Weights of a small mixture-of-experts language model, trained from scratch on English Wikipedia: 160 experts in each of 8 layers, a shared expert of 128 neurons.
Below are experts of layer 7 (counted from 0) of a mixture-of-experts language model. Rows are named router (the router's row for the expert) and show model dimensions 0-191. Each number is 128 + 32 x the weight over its row's rms, rounded and kept within 0 to 255. Numbers have three digits each.
After each expert's rows: "mostly gets" lists some tokens that are sent to it at least half of the time. This comes from a sample of Wikipedia text that the model never trained on.

# expert 132
router:076110116143082067123150131140136125094153164108157187153119149055126111088183173124109139147133161092177112112114146115115168088068153183150119075104133211123084163151082119102156107075108067160069103091138097106193106137115152150124089125162152095154131155116143155115133134164175130120149070142123103132210138111124159172110126109136124134112094159155125112093128172125110145177150173108113133154152141132161145090193162130136113093073097084168154154138130097108095127137074145089068073115105082139082195096177090167188145111159102098106130109134114150167099110193148083085
mostly gets: " f", " b", " tr", " ch", " Th", " cl"

# expert 51
router:113122132140134061110137136168202085052087198173139059127184138139104096137173166143144141164144162084160144122077166150113128116072148175135179086161151151142143142124142177136116111151111102136100194089107125109161128106109175186107063104156137205170123126130109116078191167076078160164140117115182155128127173126142127138099134138130046120113089084142078091152162140109113140143155173114094149147190112138112174096132145093096158145080115086106113152123072072134045134126131144145107125087126121136117213141105117137139128122152122113093133129123130145154153082131089087103
mostly gets: " States", ").", ".", " ==", " $"

# expert 98
router:132159174169118106070181136165191097107100114151130106148134124084082106111112164123183151138099142150149167120082110166076109130094133214151118123152137181093135146181098172068126137105086114127143114086084095077205105123137133145146082077116149131173158141103166113121129125119189154119174100165151112210165108111139109166100127104078106156122064097087147147151119122159110156172122094152163106096149112143093207089121138134107114140092102106157120100105085148152133205154147103134083100120138125190136123072105158148134126086153128084196095131151158185145126078090104093079
mostly gets: " club", "field", " team", "el", "f", "lock"

# expert 97
router:144140137103121121104140072189097113107127143127168098134141132103126104094135196161161186195111120050162083134122143106096169139102180124110135152190143125092171084219103133139222081087125101159116119087093101136127138104135125144121072109165197139130128122083185117118085170096120203145102148118124048097135136159109140167118140117111160177076091093121075106113121124136108138155172144116128072101140139117099206151130170066039164105070087098133127131138146115103093151170104107135114107101131166129112158132161118146162148137148104139088140152121144125186163112136113130078
mostly gets: "Personal", "See", "==", "Career", "History", "==="

# expert 142
router:116146140082156110096082131135154132092077081163158133143131123085108127111172157191142134230127126123151135158118112174134164064126104143110135053171179172112150154167109153089176105090154104160107162099094109100194156136123124152115028087138197058110153126110121146072094149148075166167132091122120147131137170171130146166101103114111144186083068127142135088143109193141121096086123124117156156150108102147141157146134135113139135159162095104163129150106146122074167129175131137166125162052092186106131106127141152143154129159157121126039130151182096150124103116085141123103
mostly gets: " pro", " co", " Pro", " su", " po", " pre"

# expert 93
router:099142207196145125065094114167140147065136099150161110170138131073151093080181151126150164127112157090142090140118118106105152078067197117157135083099195114097118152196154176127120082103132050102151135136151117100201144129135144158173169121128158098169113126104154087126167144129121184139189059153099149074127133102114183179135154153143143167112104090071166139135158173092135065146091136108082154130121126110119177121129140106115143128100099124136132182086151095126089140157134096163106103089132083119132163156131161128155131077144146142123139063080117158103099093098167087103
mostly gets: " di", " do", " Ne", " tri", " Tra", " continu"

# expert 158
router:120157160155153135143146130110184057139120131154172091123135062103111137146136182129156132150110077109140144117109129097125147114102141175092162088144119175152159138117086113141179158128187107145079088070077108106153170106113165106080063111143152147135152169122165152112177168149128169170133174134090079096135093108077167157157052165123131147134087121126125123138160155149075125101164171097110165168186129129175162135166154128058121080109137055208127104110112146088142160188126129112089123114107107169145161101123120168103134078125070128141145104108120091195156084105119105042
mostly gets: " \"", " Mc", "[", " (", "/", "("

# expert 80
router:137166155160111123085102124156142090151094145151127122143124112139088096090170145169158121138140168065126119145157076121091186107164153147147112085150137149115154141203072153125147102146163114132159109153104104091150146108105139162078124095133189142160154137111072105113089179150070130158170084137136136031117143200125134125117092133138110162091062077090084118136150230090105092122134098098118206158144104135118158145181116104103136127127115122118112147110124089053135149125123143147110092107100133124101142139176156187179154156164135105123158160199127145144059139046097079153
mostly gets: " con", " ex", " Pa", " Mi", " dis", " de"

# expert 118
router:076146188215157099136094141135153136083131171130163108179129140150080075081135137137159157132097183083147107104126119131111159111142165146161098092124183130115121098093101141096152140148175114100118101117144113071155146116066155136111115119167160086168160131145133074096140198185148142128131109197185158145149124133037128200120121083103087156074117111121101104174173114131125139088147136135100160116147143124085191119131145106108122112057141127104127131153097105138073166160184130121091119111069145179140122076173144194129116148161098048148147077138128162116132115069110102153
mostly gets: " R", "r", " album", " artist", " race", " brother"

# expert 27
router:065222136175078110111183095140171135101104148183160063177144099104088095144098157121113166198109115103180153093105162166176134069111078153127098164173147192091090090148073168106186126057106132099172094114143145101152082106154177158167105110125118109147114168117142133111114107079172139146143116097112113121117169114079121128135118122159144124123160129131143097151156140065118111155121130119089172152120169092145188152176185109103107073129161106161139118107192101123059171165049146115120114113120145140133149134177088156144124149126107135097122144090087129148110066136117116125
mostly gets: " head", " Richard", "ň", "ad", " would", "tt"

# expert 6
router:103141134147121087071153178149189119061139089117182116164180107129128102094152179143159146146124125129135147096156158133150164095139134192131110054160116183112148070192090129137121028136121102131096146121121089100163111124127107113091132063127196145195128131154109150138105124157117144108133106168177108174169178124061134123072144100097132154100102126054075118135077118125135144173138104135103144079188120117119180115208134076124143161125151150170112155139140144125134208149131152138075141086104145152118175111110090153147129120160169097107153109148121175111128103176109076086
mostly gets: " public", " government", "ization", " success", " University", " research"

# expert 37
router:108160182173129130146168160114115123084098153148204082161119139112105103087148167192142187117119098135171103176113101108108161045082107123128088158143147144119177118200137147128154138113165150090133132068105124054136138130097186125123122098128117170193176135052149163109131162084089140128157082108152166103157161140064133117126126117109139138163110108136088114144184148138154134151181185089128108094095171089114197112141161049082195120060103131158091112143134111094093147113138156127106072136073108143123117129140101165137133168125097130140189128170102167146078107147128125120
mostly gets: "---|---|---|---|", "|---|---|", "|", "←", " |"

# expert 38
router:111134181185108158137143114160143103091092117134130100186151134060123102107128185186086128177130055054133107135069164113136154093133091173124112122139139125129103124125057184135167157085159081166126091127186117118159139121112174189088123120126154134157138122110183055116137109132170116184191044152092101117122115154089104128115109123112129175119110141099088158133148100091082089130065105131106164115152145177141166068151120115123136136123092107121100148161122092148107126177134192204092079080159140178121165120136152104161167132145105154153101087182152156103090158100153108114
mostly gets: " sp", " Sp", " gr", " Qu", " h", " V"

# expert 11
router:033149150111144084100153142173151105088081119102166078158127119169114091126140153125151173171124161085092190125105135092131154121144107198169111121163097152162150076152150182144144117075115107147145119117133118089115118124117112099128071078151150099149094114148176116143075208116112141125095088109135176112178093068132190165140131157115163131095097096094134078106138148123148107132170117084092146072145113122152179158161152083123178147162174153193144116101099153118066171157125237125077095124080125154117128101165119201105123121130144118138104124093103137173094079146118128135
mostly gets: " Act", "act", " election", " term", " case", "write"

# expert 91
router:154164121155166095129156193124145122107102127165203080139128112099116121093157139187133111150158168089181117087086139132116144118116128159128109121162113188111121116153109140103209115086215095150151097096136045143144151142094162122088110087193122105154161114075136136130151093119082180142160158131156101140203138144093106168094148109090130179122096113089105128083142138099139145089170112055096138134129147158134144112142198111119161123119088139148129129135127183075101139137128131124093124094125141179081175193171109193121156122205110151117134131177097140149098073071119075083
mostly gets: " per", " a", " "

# expert 22
router:054161112132104108167134136146178126079106139166207118150147095103120128055145166133157192150071150111135135045067120124089192117135123156066122134082183130168103098132156129121135085087124126123129148099138086085157118099121129143132126102150158141177123140140128135129156141138097148162137147128120151121144145101060155115127113132127152185095113150183073113177173141145135152161101132136114196132183242083066169108155118141104133159099130117193100126161173101078108099118092111126050113077119153139116185093107099173162099103115155157111131115083154143097125113077154118095
mostly gets: " Le", " Te", "le", "re", "cle", "pe"

# expert 137
router:103103190178192144128120138146174101127116099113166109126187127129105094136131145122106177150168123100109118164166166137157155087128140141150128124120128101116116111143081139128134140098118060124128119054077126135185123085098144143125159061113159144134114097112149085126156169071106136143236071112103156159150147051105178146104102166114089191129085094083161154130102163113101089169112119100071099104191164158101148137104118110102132167082078143158154185072157105111067119128197178142079097121129148151150152166141150150178152141152154122147169129172059137108127126090126079123
mostly gets: "par", "bu", " continu", "equ", "mar", "fu"

# expert 71
router:091152153142159093083172154132123148129115100100154084137108095149079102085151164148193174131146113113094134095144133119161155106094173136113131046132110210117147098161115109137136036128101069135109140102097118076142126095088132122096154081184191169174081115138131128094120117153099210121140158144205096137092121151099173156138176131106161145155125145076073111145142056145163090186122144127103134106153119118107195114163153140079108149098116130141110118149156167122138189139127140216093141094117146163133158108092086141129173118150128162102131068133180159161130111156111064129
mostly gets: " music", "leg", " season", " education", " state", " League"

# expert 43
router:111142132177146129098123153161128103115095114145224152144127131111111100138155151209161148153101186070160072142120165128131224055105180156083155126122170172138078123144109139136201091106186073117135085140106136074152123084134117149100165108128240079133144149116133120088102172118078128133155077155112076158088137125125125172158111196127105141164134149126111094120151179118148045130103120114087150132137166155163136093161144112108143131125113111130093153132071118106094111139159133134073094075127126155143164150151128117135129166141153156088158118120089152083085110100164078125
mostly gets: " Ha", " Je", " Du", " Ca", " Har", " Ka"

# expert 23
router:093136096125144113154115204196102126088137161199139119177183108117052080078155127187147154149157094146170134106181139144116102125150128176137121122157088149127111132134114126099133062111137093127136108134088099107145158116108131164089069092155141073181146155149138078126136124040093145163143144177154152160131152130104160151092109123147112113089080103113083145132169127172087060074132141115088135124169179134138123124121155100074125170095042163141160095149090143145127130191079129150111102111129160146067120158154078201166177145181126108137149120116180111138086134101135102090
mostly gets: "ic", " American", "tic", " German", " Indian", "ric"

# expert 143
router:174101151086149108054182186161220146113088208190148096166149074131115103105135170182169152151072149125165131133086098137141155094139156169097159151162144118101101088161155180109158093073182089149168118088133088113134124108106107095089104134113181104203137125156105105083085123113187142161173103101122115125126174078106092118168106148119126096134067099090116110119096103131121076158121152099096144152115186130160129143184140110094114099099116134162131143124142104068111138176150190110130109069119142209137158133139119153120135123165145168150114143117117172110098103091094123098
mostly gets: " In", "In", " April", " in", " July", " November"

# expert 149
router:128120117139147146094145136152179098115095098159152143146102130072133069120173141123171115188182171078206128137137097141129141098085147159068145112164176142099145060119147170118145104141147077139185118085135101090142162102078129128144100103143157092198113221089170135092187096170111140111219131159172120112142152130133126166112083134167104126148094089110084110117139150071119090135142125100151152181112176097124158119163151094109156100078117110126086108172098122082092160120116082128102139120123099150086135140138077121147169150177174180116183153114127145136097094138103073057
mostly gets: " Ad", " a", " se", " A", " Ar", " an"

# expert 61
router:130134154210096142091139118176131067130124113196182103183152133093097109122126126111116129119131163120106130116172153119075145105142174141118176113149065159125136081198054149108151103113181112157170114097150122103146125093074209135166157104160175128194142152143101117084153147075094116152192106132132071110190133151072128156150092155143149130136089124119142126155150092167125083103110154113134125108163196134084153131126152133126104107091096133175101125096132071142155163117091198169085090134124108166086171146170067133168135156178104115077100129152169122086076101126090117111
mostly gets: "an", " me", " Republic", " Scott", " Canada", " Man"

# expert 52
router:110175159140143087122143141162128135115119184138157077165132119096128119107106179129151112125157099079115099162137120143071146081109113143122152109186162179140087117202120130127194132083182128161080075119127125108134169056105160184116122089085161108143149121175156168084126179098190133116140145154120118107131105090128175154122122176157137159107128161101115122094069129122096098134131191090083128122119140143118176107157165150093172121132104044180073153168116136131128141136114123157097080128024171118124156085202078189160155112124123136123135121134104152121108128172159091047
mostly gets: "Ch", "[", "Re", " Born", "J", "H"

# expert 146
router:141144163139115083094140104140152104092046144154164094179151133077163110086151151115211132143154166135134118104110108121126163100149180147086170063171155155136113097222158118083204123100152141112109141094111090072137132131105186118085064102126146106145125178110155133109095089118103141125128126180121113149167141159096145163132133082110075151136125117134155132174158194086121079109123142091096112179170196126106167056141185107094141101101140134138122181120157122111150127105138183122119097087107141190132145177128129088146168130147147121137164130119098162062088128105110062069
mostly gets: " Y", " A", " Sa", " X", "u", " Ya"

# expert 19
router:115111167147163135080103161140089095093121124218183135097169168139120132118152117143174183184117182103133134059077085122085158099138155199090156146142122158142167117142154127139161107179122085118059127097100091084154134079114163087133125086172167108159104157158137179129100142098123176177160160138179159135145106097108131123144130148091105152121114065124109108147117181129140105145084099079080174117127141100097189137177133111073140205124095106149143123132079096076088144119132108100150081124125161137143145112137155151154068185159134166127140108183114168137092079087085118077
mostly gets: "la", "ja", " Ja", "ra", "ca", "co"

# expert 26
router:076086174186161091079105139188192076116114105158177109142121127134096128110125159148157173137032123077145134109076116118136135100134148176120135093163094163110127077158114148132144091099147128136150135139143133139183109128133176138148160083115147108175160111127127070089143111142092134120169133159122120149160130096166159168080123094125111153147076126129125127143149081093105091181136147121126180129169135140072185074141141135118157124163088120179107151119100090153099168161170162069069082092137151151163160135069066165145095104196096079171175067148097162128141117155159071083
mostly gets: " player", " member", " director", " President", " president", " father"

# expert 48
router:096112134118161077117171173120159044078081141130163114157123195144079101106164139173187130128117116130208137135120131097136139106088117185078181132139120179128159112151171160096133103125155142116121082087093125144218127142102141140097047124215149108160171120105152151085149117113118194108143110125143118129119186112076177150104141154124119112121066088151110107152133159140100106105161184125111229136151140105103159106138137116113156186108083123130111093124075112114091198175129118124097088071107106176145143151142136135132114103129108151121174105107123138139116129160090051114
mostly gets: ").", ");", " ==", ".", " –"

# expert 46
router:112176123093189137097189125165138075106112121197113139172116101108111107086170119154163180157100071102162122144158114141160119111099170135093100120171078216129152060169102088131167104142183160116171117107086131089133148106060102139088101081172097157196157170107106166111152124136134131116105157115118159136161148138107173149136096164112149138121111108098164098148146147136109125136146138114078184108182191132119139085178147115129117080154100140138092136161141143107101181158062162079094118125098169159062129073075157157100145114160100068192171156109123137153106123105146084108
mostly gets: "'", "con", "ling", "’", "ning", "ting"

# expert 76
router:115159098125149164120171143135084076127105126151215152135174111087092078143160157168202135181103172093151085135067163151119207065111127140105098135131155130135117152123069171185184120138119085142176118142113103099132170115105131096123106132180165088187125139105118116108088147138068143160212055167126123097145115101145123147163108201123134157108085134123107085098143136113165080129112110069138120122122157158160153114157130132085142110184158103128116113150101116109120077176090155118082064171070170131146144149165071167133133149140171114109121139151133170094106121130121067097
mostly gets: " Bo", " Ro", " bo", " La", " Lo", " lo"

# expert 67
router:098183171107142040146083114170090123071094124146165111152137143093109102160140120123150160155102109107146175134107101154128158112132159158132153123130122133152147069151124154094126128118163125179169119047123132100118135080072184171092107096177137065179133134080173121127126113116101116131158110134148137130174093187094119189112109132109116194097126110116108066189135158121129061145148171108171079115156147141081188078160172123100184173199149131148125119126115109113073161164092163101140117082143133187125201104079095131124132133145120117092142133174085174093090100096101089122
mostly gets: "o", "a", "ana", "sa"

# expert 102
router:116181145185144103122124127098188073051086147147146072156109109099150154103166144120110130193131183080134171154114157158097133113078144137091132121145049187109124108152142175153209074072211088143144113091114080116141184111130165133175075104112159081097161155138164127154096082105187121155135152156117089130127140156131110131143139132109119146095118070182071064108125119156100129125162135092125135104133162174123145154122107147114091131136133127120099122122129139134118208154106182120073124133097123223153168130166153125171141112095142126128151081153160150063116113139128119076
mostly gets: " W", " p", " un", " Un", " K", " w"

# expert 88
router:113117160132138129129115123170159058075112148141134087168162087040091060143157176169171162119115086116097196158137156174121131111120160154130118108142142129127134094171100116064162084098163100102129117137124078109188126111067145172100104107192153138180136142095125140112157142126098165159182145122093056073127175148061124142112084155128092148071089114163122134136179150131173133163155120143122154138174134077107194145115117090127074143130095095146144111099088083180116138155076185112090145090117161163134201140141131149192130127129061141152154115131123142108116089084139121108
mostly gets: "–", "–19", "–20", "\n"

# expert 81
router:150109155093129106131128151168097073135141135186138148121202148029098086099137143129133134136110092120171104100029147112149194085164185200105088168106086176110155115158103146124128125151113111114159143118063122131207123112078150159121121102147154066181115146147146101123100132133111213156173088170109144097163142098116156136145095190127148113103100108137111128119139155135109101166143146104126112104148167101093169112144170142117146186105092104210172131155123142079112113172085157129111108142102131165142123094110155153119117175163122135096185091147105137132096102071070099080
mostly gets: "lo", " Lo", " lo", "bo", "io", " bo"

# expert 59
router:085138184143175083092121137207111144069102127134126152186172111119111089139160126180127166140099139091099136107131123146110155072121168140144133145113183167124185095182154130133148136094191120125145087081064132056159127138110184170126096050124176129147095210095137160085116126072166126124146105154129075141119098164090119104074068121156139144152124116070095099105125146158108147105175113114112184083175126114141180092190125108128143154107148139116186156144090154167135203115135150160135080087132149183100139112139125135148113108164104074081128139099110146110146098126129077085
mostly gets: " 2019", " 2002", " 2020", " 2011", " 2014", " 2015"

# expert 156
router:146154165149155077075138144152133106104122089175130127151187084090131108124146134148152142178112075145154137063092122138097172121125100189156083138157195175098163054155129134097162115116127128152163128094127100155163117114144137196151071093163146128219110131076171117142141073093110141091134092169135131116188132103131191138080108140106115162070120120103121100146173183135102073146135126132128191094148145109104163074124157150098138066128075105159129146160122140080107143181128186163122106110141132127152142100075111154165131106116176131129167079109094164100115109116097080038
mostly gets: "to", " Washington", " Paris", " Japan", " California", "Japanese"

# expert 87
router:085135106157112042156140108170113122117165098144140140143162145138102104074150126116190157131142089165114127042098098126157186107159175127068127108131178139135106152120139114137141113060136092122103103103081104066160126133101100139118131119142147115174125112150140194103137153126128141180159115184137119175154111100094121180143111167090158145075065095145136120171147118145152103120126172142117198136072162123087175191154145142091131112096113140222128150156125120108102146115138184191143129097086133154136189165138092137082105138178157114078149117117143148061140036075107101109
mostly gets: "i", "ti", "ai", "re", "me"

# expert 66
router:145094167187170119163178212207173047135122130122152159185123135076110112094143155165126159161135137123150117129057112144103176085106103172087134082159127140137094126163129125126179119076156126145098117118120110080160126102105165188106126126149172097132136162106131084126181101102108091145131120130208169135147128100074111122123173133104148133081044125152114086168094131123087084130185106086147172123133156111122164104099218097054117119122076100119116113137080127125116173133093132094130132092126159149157166121116141106170152119167128127112102121132056166072180139137099113139
mostly gets: "Species", "′", ":", " Born", "JPL", " species"

# expert 144
router:101117163140109137109158115159153081118091126093164139110136104073139150084160151144188127181099148109157118140113145115121181089047210148069128126109149153124116124156180174156125098052140088182171161112112122105167145101092209113142107107166180126146077175102127146108175109117120160116201123133148118088179128119107159113119097147145135168136071115116121115142111114155073134189072150070132121123153160134122162139108108156120146110115118104223125155103142113121167151086127146129100126110133131135088189149114098100177119061119095185107146130113149137085084082108206076072
mostly gets: " se", " Se", " Be", " Me", " Pe", " me"

# expert 70
router:059136138162153122137128157152132118077132165128156164207143108158072115105173170153089162140164106115155178142092093134142153122135112146165088146172116170088145096151073125105166073048160097101075108103134137129142189118095100191128114056107168126177156094116145119143137155115082158080154119182095115112200086116098136149078139101069151125140085068104062124133118117129114070155137152137109146122137133136102175090170123126107163152156064119143147100097135153182113154153138147122031148134126176171121168146098095190139093120171132092140152122118160135156122112140124056125
mostly gets: " National", " local", " national", "General", " President", "dependent"

# expert 2
router:092132132163127102075148137132138061116093172141128062129122134111104117145174146161143104153085132154150169112105094098117183093119131195095153097164059210142121070130123165137142105113155138155141069122104134102131147087118169125148071089185176155161137176133181169126122091128102096122155136159148096139184125158152113202118120178065103167117105101175127070113113048166121187083151138116133117111166154102054209128180129090122134157126131144161110083129141154113122191122102151142098137148116122129150151124106144117209117102135094106114168110107136218111135089138139104135
mostly gets: " K", " Ka", " Ko", " Ke", "ka", "k"

# expert 100
router:109143177150198104102141134134128130086079163153170143148121112102110121099144131115166152150077213142123132130075164135077146121094165206133136141133180143099143105201123154098129084071125114139070168116116128127133181103148140122190185073108141112156135152105138124136117150098117167090137183151129127153144156122059114136076137140164079137125121094124071069158061173120150105175159154146109122094173164038114183124172124134086135107128138108146176153129116126144116113153129136161108102139063165126150115117097106179098149117140100123073198072140074160124127041142134095094
mostly gets: "ally", "ly", " later", " well", " However", " early"

# expert 130
router:083151143165119068144155129174117136117132180128130170189181195073113112053140146127126156124179105110123128146105125124100137083092178169141139070123167169167125161153102160092172116144113126138137105092151126093162193078046088172141129068143129110141141128122138130104106152140176168128168133165105146105153126134081160131112098157107095156087098103087094121137126190139065129145229123060118095142106181108098152050161133082095105088083125116108110119114100158108089139102146140117096126132106107176073152193150127211193142137138141121136132097114150153144125109129148095099
mostly gets: " f", " F", " d"

# expert 24
router:113158174164184146154168163155161120105145116137143067182157141118132106112132168106109163141152128087108142123074138121136156097141172141093077101154104151098088105154148110129205101109148083139112108086166089089177109146111180107128097106147173156155153157136152164095132157047137137112117107137136094097135097114092142149086156112137176109072146121148159116127138066111101116169101157094072144108097164128166149125185160137088109170062118094205150080163139114135128103148126150145109069108099102211048174128146172159107084123125145144137119119101158133164045067203120099106
mostly gets: " T", " D", " d", " Va", "T", "D"

# expert 10
router:084102150116090097148143161147151059112085110139124099160148080114050110121152160138130156124152190106157128149123151091114164124094140150068151096086131172101135063165121158153166069089209079123171103162095085092143106103101131168093125126175136110138135186088165132082147077110063129125180105135183094162099131148123120190133109182105157118152066116112108117143116071094096148072149153106125188100141205095149139133185114173073153152150133164176105115146102151109121149167099163164144132106110160156064155150164119158136183136097104131087158152162109160161135110140107112144
mostly gets: " an", " is", " As", " An", " was", " became"

# expert 58
router:150179165193133122096125109152169135057074107161154139148128102088085097143110130144148147117118084161125108098107119153153143111132071139126080082132105168124150113080102148123166051068184115142136135110148140103222168143063147122144085037151143167152174167135142122120133140118139167098096062135181073106135137157129153195172086162151095174142095141084104149119180172116120130117143115115145108081093171163155149103085145180119165144096115157154095172157110160111128158161161107177118130083101202110086151114169129159097115134146158112147096162103114124096159102132066084140
mostly gets: "ub", " trans", " New", " Air", " Trans", " sub"

# expert 151
router:080113157128114073173173152132190119045118134125163083128116112107097105065177139148157167174029125132135142125120150149135122116119163174166101117140175138147104127166116116147138093077126107136128138076134121119120111071131136124150124096147129168170130182130149093129146155102072157118145100150155118184215109122060196100120108126103175180065074102138105093175178155168124131128148116160080140104186123117135172105140130136103159160097076136177085119116154190147099128148148210117112110133111164179057145090107112134143085082157116116115144105090140180106097121090123126092
mostly gets: " $", "right", " late", "£", " change", " release"

# expert 152
router:074182162131130114109162160170136121075084111122084125130166168085079106102118165180167117170114110144136105072131120086128132122132173170098186067091156115119083114177055172130116101116132151111109145123142093046198102104062136165137114032127091113119197172070166129135131150154174166146154134147124083131154134135126136172114191143105161181092103087143106074109145130112116157113113116183101162088133123145125182139146137093094128109139104162166168109113107148166140165158085151117120125164104162134127130094128170124155120104217126122109141095107120153203102073141141096110
mostly gets: " both", " more", "ge", " even", "ep"

# expert 63
router:116156181159113106112163137175147069063124111182135068164127078101050070163143156139124196132123139121164155118108167146161113128043147141153103120147147162105141119155152185131163108082157080161102129091123081106149156099107161136083138145180112102161101136111086181086125125144152113098164108144156093167122134115093107166087109176121077197116103148081080106158097179126104111100115123120146136136093212110093165136145172165065097137114112168098053125173102075114117164142133131160123134122105168168117143144148129170209098126147126129125144100173090110153162072142128097102
mostly gets: " have", " had", " been", " has", " were", " and"

# expert 99
router:116129182140131102112125090163166071084061209141189117142199158135100113107151132172063175135094109101129119126119080135135151121125130161089171102141159156094143091124064166119201048119180145137128095137118140126169150173093093166072113061167154115144113129107163118094070120103083163183166128156114119116176184127153094145120130121103116196115102116126091145137115092103104124162141119131087194105176144128104162079155131140113138145135142131123173111171132105068064115117181133146126209114102139130184099110085136160110145168130131071113176097144114142107102143117090083134
mostly gets: " Ba", " Mar", " Cor", " Wal", "or", " Nor"

# expert 150
router:065190164134093125125164103156116106106129101094159116187127172115095080151108130189105167159100129149174127068118151155073123106153184126086051133170065183136130071183145146138136057119160101133133112139122115109158179118113145124149097124153186149187082111135148089094119188151058185128106075133183093090114150175109130090090112152137117135091119103117140087184079119183145126085139140112119198105161143169123179117139130151102140122166123155133083142139152143163140173169085137104081126099134125136144129151146094177117113132116084117118163108153140175135028092132105111111
mostly gets: " po", " Art", " Po", " Game", " World", " Championship"

# expert 53
router:068139138169136065101125134177116074056116094161137093125197111105094087090107148149142161115145185119147130119128157151142195082079123163116103127189142154089116094162168185103170110125154086118126134149134088108191111094114183151159158115178156126110098105106146120103154142130175144149145107138139121179088118138175114163121067165100125147139092132101111078157100163094156131129129195132082148114186197152090157119157153123098124159100147119141074174146129063120099126172139164136104093084139167167097119126121059151159196077154118086104156100187123161143113054136125095145
mostly gets: ")", " also", " was", "),", " It", " is"

# expert 92
router:184133175116101117116147134167164110090086108167171101133188127100106107097132172139182131101117142073154120110128132092130176099152159187129188080149104160097119122157157153158141046126135087095105127107151112050175101093094181130079105135102147109119106157137123080078146124152091152165140095154164167185146166192082156155092162123122137157153133126065107123187148095164096117178136133136112169127131136178103169104172131119102122105092062137152111167118129106084090129102135165166112102056129158188061139095178137199180103158128115100103119107075124171134122092146134103118
mostly gets: " II", " plan", " program", "I", " order", " Army"

# expert 69
router:107161134152149074113155136185117127140083180119155086099144116072141089128130126147191122140063105117159117070078102094122151118163177173111178102180176110133074101144177178111138119093141113109072137110119108120192135118106125132098138082114169148226175170134151137139163117124118114124119135127178089098144075123137087157149120198116110140106091124116094100142121155132136116184111205117103094129179153132090206164181179076091180131124109137153139159125148103155139147077131148109080138142121143140074142165155074129083123140159095123131201108080122145125112075150103061100
mostly gets: " Y", "Y", "y", "e", " You", "ie"

# expert 39
router:095142162105144088153115167138155111132084092203129079175092119124072146105110168137117154164133087088123155102161109116168184104147089172147143068107166143125141154152123160152144054100150129143119102105113121081146162103065217174134089094160164109105211186138109085096115097143118126115152134166154080095140166115062167196103093128125154205125078159073124102137125139158093181110129140114117143095135164086138183181096133107128095162082140115185139112134128082127117150157121149142137102127077206104135161129142138131152094134167113151144149082127133148149112110125044098115
mostly gets: "rop", "hy", "op", " met", "hop", " post"

# expert 4
router:129115151104090125069124172142153091135104145139125120150123093132081101108150205146116174158118131156140155102072129143113200124110145152039159095143118134145134106176071136135172118153147104092166110098095128094105142131114124145120113109166213085139159090097133149102111109068120151130186115148138149127158173079100127159166150144123124183077030134092141141112144202151102101145097119100094171128122160125127151043179152124109141143151148116146114202140120121121103163154111136140133121100111172200123168087146126156222119137165126128136106109136139150140087117080050047097
mostly gets: " at", " during", " San", " At", " from", " for"

# expert 7
router:124115208177209143095150153147171132113120170114129103167143136150148123072184164129171180122082141119208133155108119160141133067078130106156064063168123201127101120135132135116151114129146081127066030168138099110165131123109176099157094064107155097172143115154134149154159144107170129096177087090135136155122098068093144165148157127095086132149113108113137120149118107120109105127118116073078168141115175143120113088163150122088117139105086149152143128133186101116135176114165122116054089081114114118146107113108071145157169131158123125154128105186134165128158065157184113107
mostly gets: " require", " allow", " appear", "rect", "fer", "d"

# expert 60
router:101154149108142124086124136172179074099060136097198098143141097164129127148158213190116177122080173091122133139118166128138182088088152197151149136119096212107135152144100202127152106107165081112176104120131103080136179109116092114162115079159177128132138130133162130114095140178132131103125069197125135136116137107091160186122113152142166150111114152067174093122123113118150065131131118108128138096204065106101141123150113127116117144086108120147134151097142133170127202132152135109023130063106140154163109112163139116142120129193116113095151089096120141138122093101102102133
mostly gets: " part", " win", " play", " show", " held", " number"

# expert 155
router:065142162186099103170127121169141089167096138143183128156151095110081109072158185183144107131132146126121099147086097153078126048124134143096148112154151145115185149154113176134180134105165074096110141113145066122109167068096182176135134105129180068150168144130141122103142138080134143083191172180092133143177187116106112121138136128101074114086061124117089106102142154090143146176120141106092163112132173168124158111093161082111125160160130113128104197154146131105137130197137117153077147113073124131108161128171100147130180133129146148109129158162069146143119051141070109096
mostly gets: "=", "•", "←"